Experts of a small language model.
Size: 8 layers, width 192, 26.1M parameters.
Experts: 20 experts in each of 8 layers, 320 squared ReLU neurons an expert, 1 pick a token, a sigmoid router.
Training: 261M tokens, 7953 steps.
Below are experts of layer 4 (counted from 0) of a mixture-of-experts language model. Rows are named router (the router's row for the expert), up (a neuron's input weights, with its number) and show model dimensions 0-191. Each number is 128 + 32 x the weight over its row's rms, rounded and kept within 0 to 255.
After each expert's rows: "gets" lists some tokens that make up at least twice as much of what it gets as of all text; "comes after" lists some tokens at least twice as common just before its tokens as in all text. This comes from a sample of Wikipedia text that the model never trained on. Tokens count by the router's weight.

# expert 0
router [133 142 148 125 130 100 124 131 130 148  87 165 147 110 102 152 149 137 198 141 172 137 108 106 131 128 147 145 113 181 128 122 172 138 153 160 104 136 100 119  88 181 112  98 135 117 106 110 157 170 111 109 146 103 171 105 160 116  90 103 159 179 174 107 135 118 167 159 104 115 133 133 149 112  79  86 110 153 136  81 116 126  77 194 164 116  97  94 157  81 143 140 172  90 108 104 205 163  88 212 138 221 116 119 122 173 126  84 106 211 135 123 136 136 111 111 118 132 117 120 152 119 133 139 150 164 156 139 149 153 100 109 110 128 134 177 200 156  53 119 150 155  92 121 147 161 161  89 103 151 105 137  64 173 138 103 128 107 161  88  71 161 148 107 135 182  67  63 176 132 159 103 128 201 149 144 119 115 159 174 115 159 140 170 126 109 170 183 105  76  86 169]
up1 [125 159 109 142 122 156 118 122 130 160 136  97 112 120 143  62 153 108 176 165 133 162 160 124 161 165 162 125 151 166 158 114  98 118 140 169 143 106 111 153 104 222 132 125 135 127 106  92  85 103 174 133 116 105 141 118 147 173 121 159 130 134 105 188  81 120 156 103 119 110 168 165 107 113 198  84 158 141  76 133 146 127 146 101 173 116  84 124 161 163 101 231 143 111 130 103 166  96 128 120 104 134  66 163 128 131  58 197 141 144 114 108 165 163  94 200 103 178 119  67  81 168 116 158  75 131 134 120 129 130  94 149 128 129 119 173 119 139 111 186 121  94 151 131 120 104 138  56 106 139  84  74 117 177 147 110 150 118 157 175 129 166 118 179 187 160 118 142 156 187 108 117 168 166 125 154 151 144 182 117 100 199 132 116 171 103 188 118  90 145 124 100]
gets: ",", " that", "\n", " after", " where", " time"
comes after: ",", " to", " and", " he", " in", " He"

# expert 6
router [110  95 135 162 173 117 155 105  83  87 115 150 106  97 138 136 146 100 140  75  81 148 108 153 170 104  88 121 149  76 168  78 135  83 149 165  78 123 142 105 117 110 169 125 151 106 167 141 154 106 124 124 167 119  76 108 153 106 122 148 160  93  88  74 143 111 148 116 154  89 107  83 106 178 128  63  93 132 150 111 127  72 186 127 144 192 179 119 114 169 156 113  66 143  76 164 119 185 102 179  67 125 142 155 150 157 117 127  95 146 186 114  93 135 127 102 120 104 104  84 126 181 116 156 155  74  78  93 174 154 144  78 150 126 119 139 158 102 132 190 162 165 106 154 137 145 132 102 119 112 128  93  92 154 116  73 206 110 142  98 121 154  90  95 175 197 128 108 138  88  99 118 138 149  98 154 126 121 144 156 108 162 100  84 108 161  99 190  39 108 129 136]
up3 [125 202 179  99 101 146 127 100 148 110 183 111 167 113 114 146  99 128 158 111  80  96 174 153 219 140 136 106 175 103 141 123 143  97 131 174 205 187 142 171 128  89 137 120  83 139 118 119 153 101 179 136 140 109  61 124  87 111 146 100 127 112 142 186  83 206 133 155 153  80 153  80 162  94  78 148  90  96 137 146 162 128 140 157  87 128 129 115  96 116 112 118  77 164  64 137 134 126  83 176 165  98  75  97 134 123 106 144 116 152 157 153 167  96  72 128 161 137  94 126 118 126 141 108 106 132 122 159  90 153 128 121 165  56 128 138  72 161 140 162 105 128 173  95 131  75  99  84  91 127 124 165 116  67  75 152 155 181 118 102 136  93 147 172 149 135 126 100  84 109 191 114 155 104 162 116  51 132 148 114  80 141  99  97 132 102 104 133 110 151 125 110]
gets: "=", "ion", "on", "ing", "e", "ation"
comes after: "=", "\n\n", "ti", "si", "ta", "os"

# expert 17
router [163 156 122 114  92 148  93 164  77 103 124 140 182 124 103 144 136  88 119 166 115 131 125  81 110  74 130 150 169  78 163 154 153  82 134 179 111 130  85  89  84 108 207 163 151 113 105 105 106 138 124 184 161 141 172 130 114 144  93 144 197 116  92  97 123 174 115  80 200 121 115  95 141 122  95 127  94 151 132 127 124  96 135 103 106 160 113 101 101 106 102 170  97 159 136 196 140 107 169 107  90 187 200 196 125 109 116 130  84 147  76 128 132 163  91 123 181 161 202  95 168  93 107 126 103  95  72 172  94 112 153  93 143 150 102 129 104 139 134  83 137 126 203 181 155 134 136  96 120  84  92 135 121  95  99 109 113 127 123 109 134 128  63 108 137 171  81 118 198 160 125 123  99 151  80 103 120 109 106 180 124  80 171 171 129 101 104 154 119  93 117 147]
up3 [172 144 132  98 150 179 112 142 193 171 105  44 140  96 147 110 178 173  69  84 145  71 100 170 139 125 125 189  88  99 112 141 204 158 117 151  88 132 143 117  73 140  75 116  94 142 117 113 115 163 167 175 138 103  74 111 115 168 177  62 136 127 101 138 151 139 147 134 107  93 163 133 195 181 113  89 111 134  89 130 148 161 111 143 119 197 126 136 124 149 158 107 110 144 137 112 134 150 142 168 127 196 107 136 194 168 139 169 135 154 102 102 157 155 156 145 107  94 154 119 125 157 147  93 116 161 109  87 114  86 116 197 199 133 101 112  96  94 143 121  81 139 173 153 160 111 124 168 152 158 132 168 100 123 114  82  85 147 129 119 114 149 157 187 115 180 155 147 106 176 147 130 124 141 180 147 127 116 109 167  95 114 138 114 151 166  63  97 147 135  54 116]
gets: " the", ".", "\n\n", ":", " The", " South"
comes after: " of", " in", " =", " to", "=", " from"

# expert 14
router [177 147 176 169 169 155 146 143 131 107 136  94 122 126 154 166 121 207  76 117 164 116 120 125 113  95 154 160 150  97 125 164 127 104  79 187 123 151  92 147 188  97 137 136 104 132  74 142 172 125 138 137 112  76 143 200 107 172 137  99 158  94 114 161 138 153 161 119 150 162 179 118 140 130 126 140 110 184 106 161 156 124 145 187 136 165 178  75 155 138 133 122 148 150 156 134 106 125 170 146 168  93 111 162 154 122  85 135  47 122 124  99 125  97 176 171 114 111  93 152 115 135  81 134 138 186 168 134 135  59 112 105  86 104  94 121 155 127  33 127 129 201 122 155 137  91 131 128 171  91  78  85 151 152  93 104 100 125  91 145 131 190 194  94 112 124 103 114 106 120  92 187 128 132 155 108 112  90 116 189  98 115 184  83  86 158 119 136 173 114 129  91]
up1 [137 140 165 125  97 146 136 130 157  59 152 130 172  95 161 159 127 137 203 174 101 151 125 121 146 158 107 146 156 159 116  61 173  67 118 159 164  65 116 148 117 193 139 129 153  85 100 134  54 176 155 117 122 137 150 165 118 114 136 117 148 112 154  82 119 160 146 165 164  68 183 120 173 151  82 119 151  78 135  79 112 132 119 124  83  45 106 101 137  85 125 107 180 153 125  75 165 138  98  90 142 171 130 136 119  59 122 105  99 107 108 145 141 114  87 158 189 164 110 133 144 144 154 131 107 159 115 114 140 129 150 110  76 143  86 175 159  80 107 158 157 141 144  87 140  52 151 147 109  99  96 131 139  92 146  99 145 184  98 155  56 151 159 166 141  80 133 131 123 152 125 172 113 122 159 119 130  76 204 142  85 158 134 183 129 120  87 170 144 145 126 154]
gets: " |", "|", ";", "=", ".", "′"
comes after: "  ", ")", "=", " 0", " =", "%"

# expert 15
router [116 186 181  97 124 124 112 145  93  68 144 101 183 139 192 104 190 138 112 128 134  89 136 180 141 171 132 188 176 153 121  94 245 111  89  84 139  95 133 150 112 182  98 147 120  96 192 186  79 148 182 112 139 138 127 111 158 149  91 141 131 120 144 153 126 105  93 119  90 171 124  82 122 132 193  75 152 102 115  90 104  99 131 208 137 183 131 179  86 154 158 106  99 118 149  87 128 171 111  80  85 122 177 138  70 138 160  69  82 112 134 125 159 121 152 127 176 122 127 142 119 103 118 147 170 161 110 108 134 104 107 104 163 112 172 141 119 179 106 109 150 213 124 176 124 121 156  83 170 134  96 141 122 130  99 125 121 154 115  90 155 194 122 146 140 105 177  81 167 115 114 151 136 152 123 144 144 157 115  98 163 135 146 163 131 135 134 128 123  98 121 142]
up3 [102 186 137 154 106 122 111 150 118 186 139 134 139 147 155 169 127 120 165 148  94 122 137 225 141 178 122 161 141 134 141 148 152 122 186 180 122 118 202 138 147 121  97  80 137  82 156 124 107  99 185 217 125 111 154 121  73 127 163 115 100 146  73 151 128  58 169  99 123 151 153 153 103 110  68  62 125  96 179 155 149 123  87 180 103  96 119 113  84 129 151 144 142 114  71  50 163 135 134 122 140 137 124 143 123 114  97 107 171 164 150 126 147  65  50 133 167  73 157 183 116 163 159  69 156 153 159 104  86 109 134  90  99  88 169 141  94 121 126  92 153 142 147  78 164  87  81 157 156 177  88 152  88 139 165 120  77 141 138 118 146 142 142 111 163 103 156 163 143 135 127 164 126  97 147 125  96  92 108 144 167 116 120 172 145 122 121  84 120 124 114 122]
gets: " a", " and", ",", " an", " the", " of"
comes after: " is", " as", "s", " a", " was", " with"

# expert 16
router [114  99  85 164 165 143 138 163  89  87 150 137 152 104 153 124 151 165 148 126 156 108 101 124  83 129  85 103  65  96 101 102  91 111  95 178 123 177  48 104 152 155 166 149  62 133 130  98 155  95 105  90  96 192 163 127 181 157 147 123 129 161  92 139  84 161 120 107 115 143 133 181 135 101 100 135 157  98  99 145 108  95  89 173  88 117 126 103  81  79 110 137 145 188  82 110 149 110 142 157 123 169 128 147 130 128  91 123 147 126 180 130  84 109 101 135  95 131  77  89  56 171 136 148  91 116  49 146 153  80 121 137 123  84 115  82 166 169 139 187 126 116 121  90 116 175 142 125 116 155 142  87 103 173  77 130  86  94 186 129 143 137 151 164 142 193 107 131 100 179 158  95 148 143 122 102 108  78  79 176  79 129 181 176 160 150 108 116  72 113 113 134]
up3 [ 77 105 134 137 164 129 150 135  79 111 125 146 132 153 127 113 148 126 137 114 133  84 116 144 132  67 155  67 187 136  99 122 160  99 121 130 126 137 101 146 112 170 134 163 186 167 154 125 125 117 100  93  63  99 161 111 134  93 118  79 114 216 108 139 177 144 133 152 185 146  75 133 137 117 155  67  92 140 175  97 146 118 135 123  77 150  86 118 115 125 189 163 134 116  79 162 113 143  88 120 127 130 148  93 125 108 178 168 139 121  90  99 124 104  68 156 159 138  77 106 128 136 121 122 223 194 128 185  72 131 126 128  76 127 182 156 167 148  82 161 125  96 178  96 191  83 113 169 122  67 141 133 104 125 146 114 142 137 121 171 123 127 148 158 143  78 144 164 143 158 144 176 165 166 155 175  89 118 139 113 112 103  88 139 166  86  73  99  87  86  69 163]
gets: "|", " in", " |", "-", " of", " In"
comes after: "\n", "\n\n", " 1", " 3", " 7", " 6"

# expert 12
router [126  59 131 137 151 143 185  76 103 101  64 150 154  78 130 202 151  89  90 184 124  98 135  91 130 111 149 180  93 110 120 140 146 173  99 109 107 136  75 121 166  94 160 126  67 131 115 124 111 173 154 165  92 179 145 172 157 113 171 171 116  63 184  74 155 149 132 143 168 114  86 120 135 135  57 167 136 115  76 122 104 119 165 146 150 152 161 157 120 141 136 117 105 132 180  95 140 119 101  90 130 141 117 164 133 108  64  88 142 108 158 123 109  82  92 143 138 163 109  92 104  84 107 154 160 106 120 117 110 190 173 162  86  80 128  97 115 124  71 170  71 146 137 135 100 137  63 147 123 127 171 106 120 142  90  70 103 157 178  88 182 129 171 118 178 124 142 140 131 111 174 122  82 116  64 153 155 144 153 140 144 101 131 133 166  82 107 122 116 104 129  72]
up3 [155  78 109 111 104 168 146 197 116  91 110 144 134  97  83 142 152 114 130 132 100 146 152 134 100 121 114 107 124 119 117 149 144 135 147  90 147 141 105  87 122  37 114 180 143  94 180  83  91 189 147 115  71 150 145  80 129 193 164 179 129  90 147 126 108 178 114 193 143 122 139 103 152  88  58 130 130  89  98 129 103 153 196 149 130 128 177 116  87 108 128 140  84 137 160 110 135 160 131 106  65 130 109 128 106 120  95 103 142 160 189  99 145 127  87 109  87 125 117 195 117 217 143 126 167 121 102 120  97 136 147 161 136 154 141  97 190  96  70  68  86 152 119 125 127  92 165 109 137  85 110 143 139  78 115  86 156 183 166  84 136 174 104 104 111 135 113 135 130 110 108 143 137  91 120 107 133 150 176 114 166 167 153 187 108  71  71 168 130 124 118 200]
gets: "0", "1", "2", "3", "5", "4"
comes after: ".", "–", "°", "/", ":", "′"

# expert 10
router [167 138 112 121 122 147 121 177 112 169 106 134 143 146 153 165 136 176 114 172 126 144 110 166 109 164 132 153 149 113 105 110 206 123 145 143 150  67 171  84 143 175 143 167 148 149 124 137 146 108 115  97 149 147 134 150 183 149  99  74 182  68  98  99  86 112 107 137 163  85  93 131  79  63 165 141 114 197 203 105 107 107 141  79 168 130 129 148 100 135 109 153 123 115 126 136 140 138 142 164 103  94 112 142 133  62  97  82  52 157  98 167 123  95 110  97 106 129 106 142  37 124 100 146  70 127 165 149  96 192  73 107  83 111 189  82 107  99  73 108  74 162 117 118 147 110 178 155 105 115  89 103 124 165 116 129 154 151 142  98 133 114 110 115 163 110 159  97  93  99 142 107 148 134 161 135 112 107  80 162 160  93 187  74 114 121 110 135 120  71 109  70]
up3 [ 59 125 119 128 131 138 136 148 133 190 132 162 125 173 105 107 150 140  84  87 141 122 152 110 140 117 105 135 109 117 147  82  96 145 129 109 174 140  90 123  81 104 184  97 129 166  70 182 194  92  93 122 115 138 132 107 186 148 164 134 128 114 136 129 100 134  65 151 123 117 148  76 127 108 230  69 197 122 159 109 156 148  66 117 126 132 157 158  99 133 133  96 106 118 130 145 193 120  87 170 148 163 121 129  91 122 102 107 153  93 119  79 125 177 138 143 156 135 152 126 102 190 119 125  98  50 112 131 131 145  87 134 111 145 138 179 113 107 128  69 115 121 153 152 126 116 125 111 119 101  87 138 165 154  91 142 185  70 149  99 102  68 119 157 184 130 169 139 123 122 133  90 182 217 144 100 160 190 153 150 172 125 107 112  94 101 143  35  91 132 115 112]
gets: "-", "\n", " \"", "–", "/", "  "
comes after: "|", " |", "-", " 1", " 2", "^"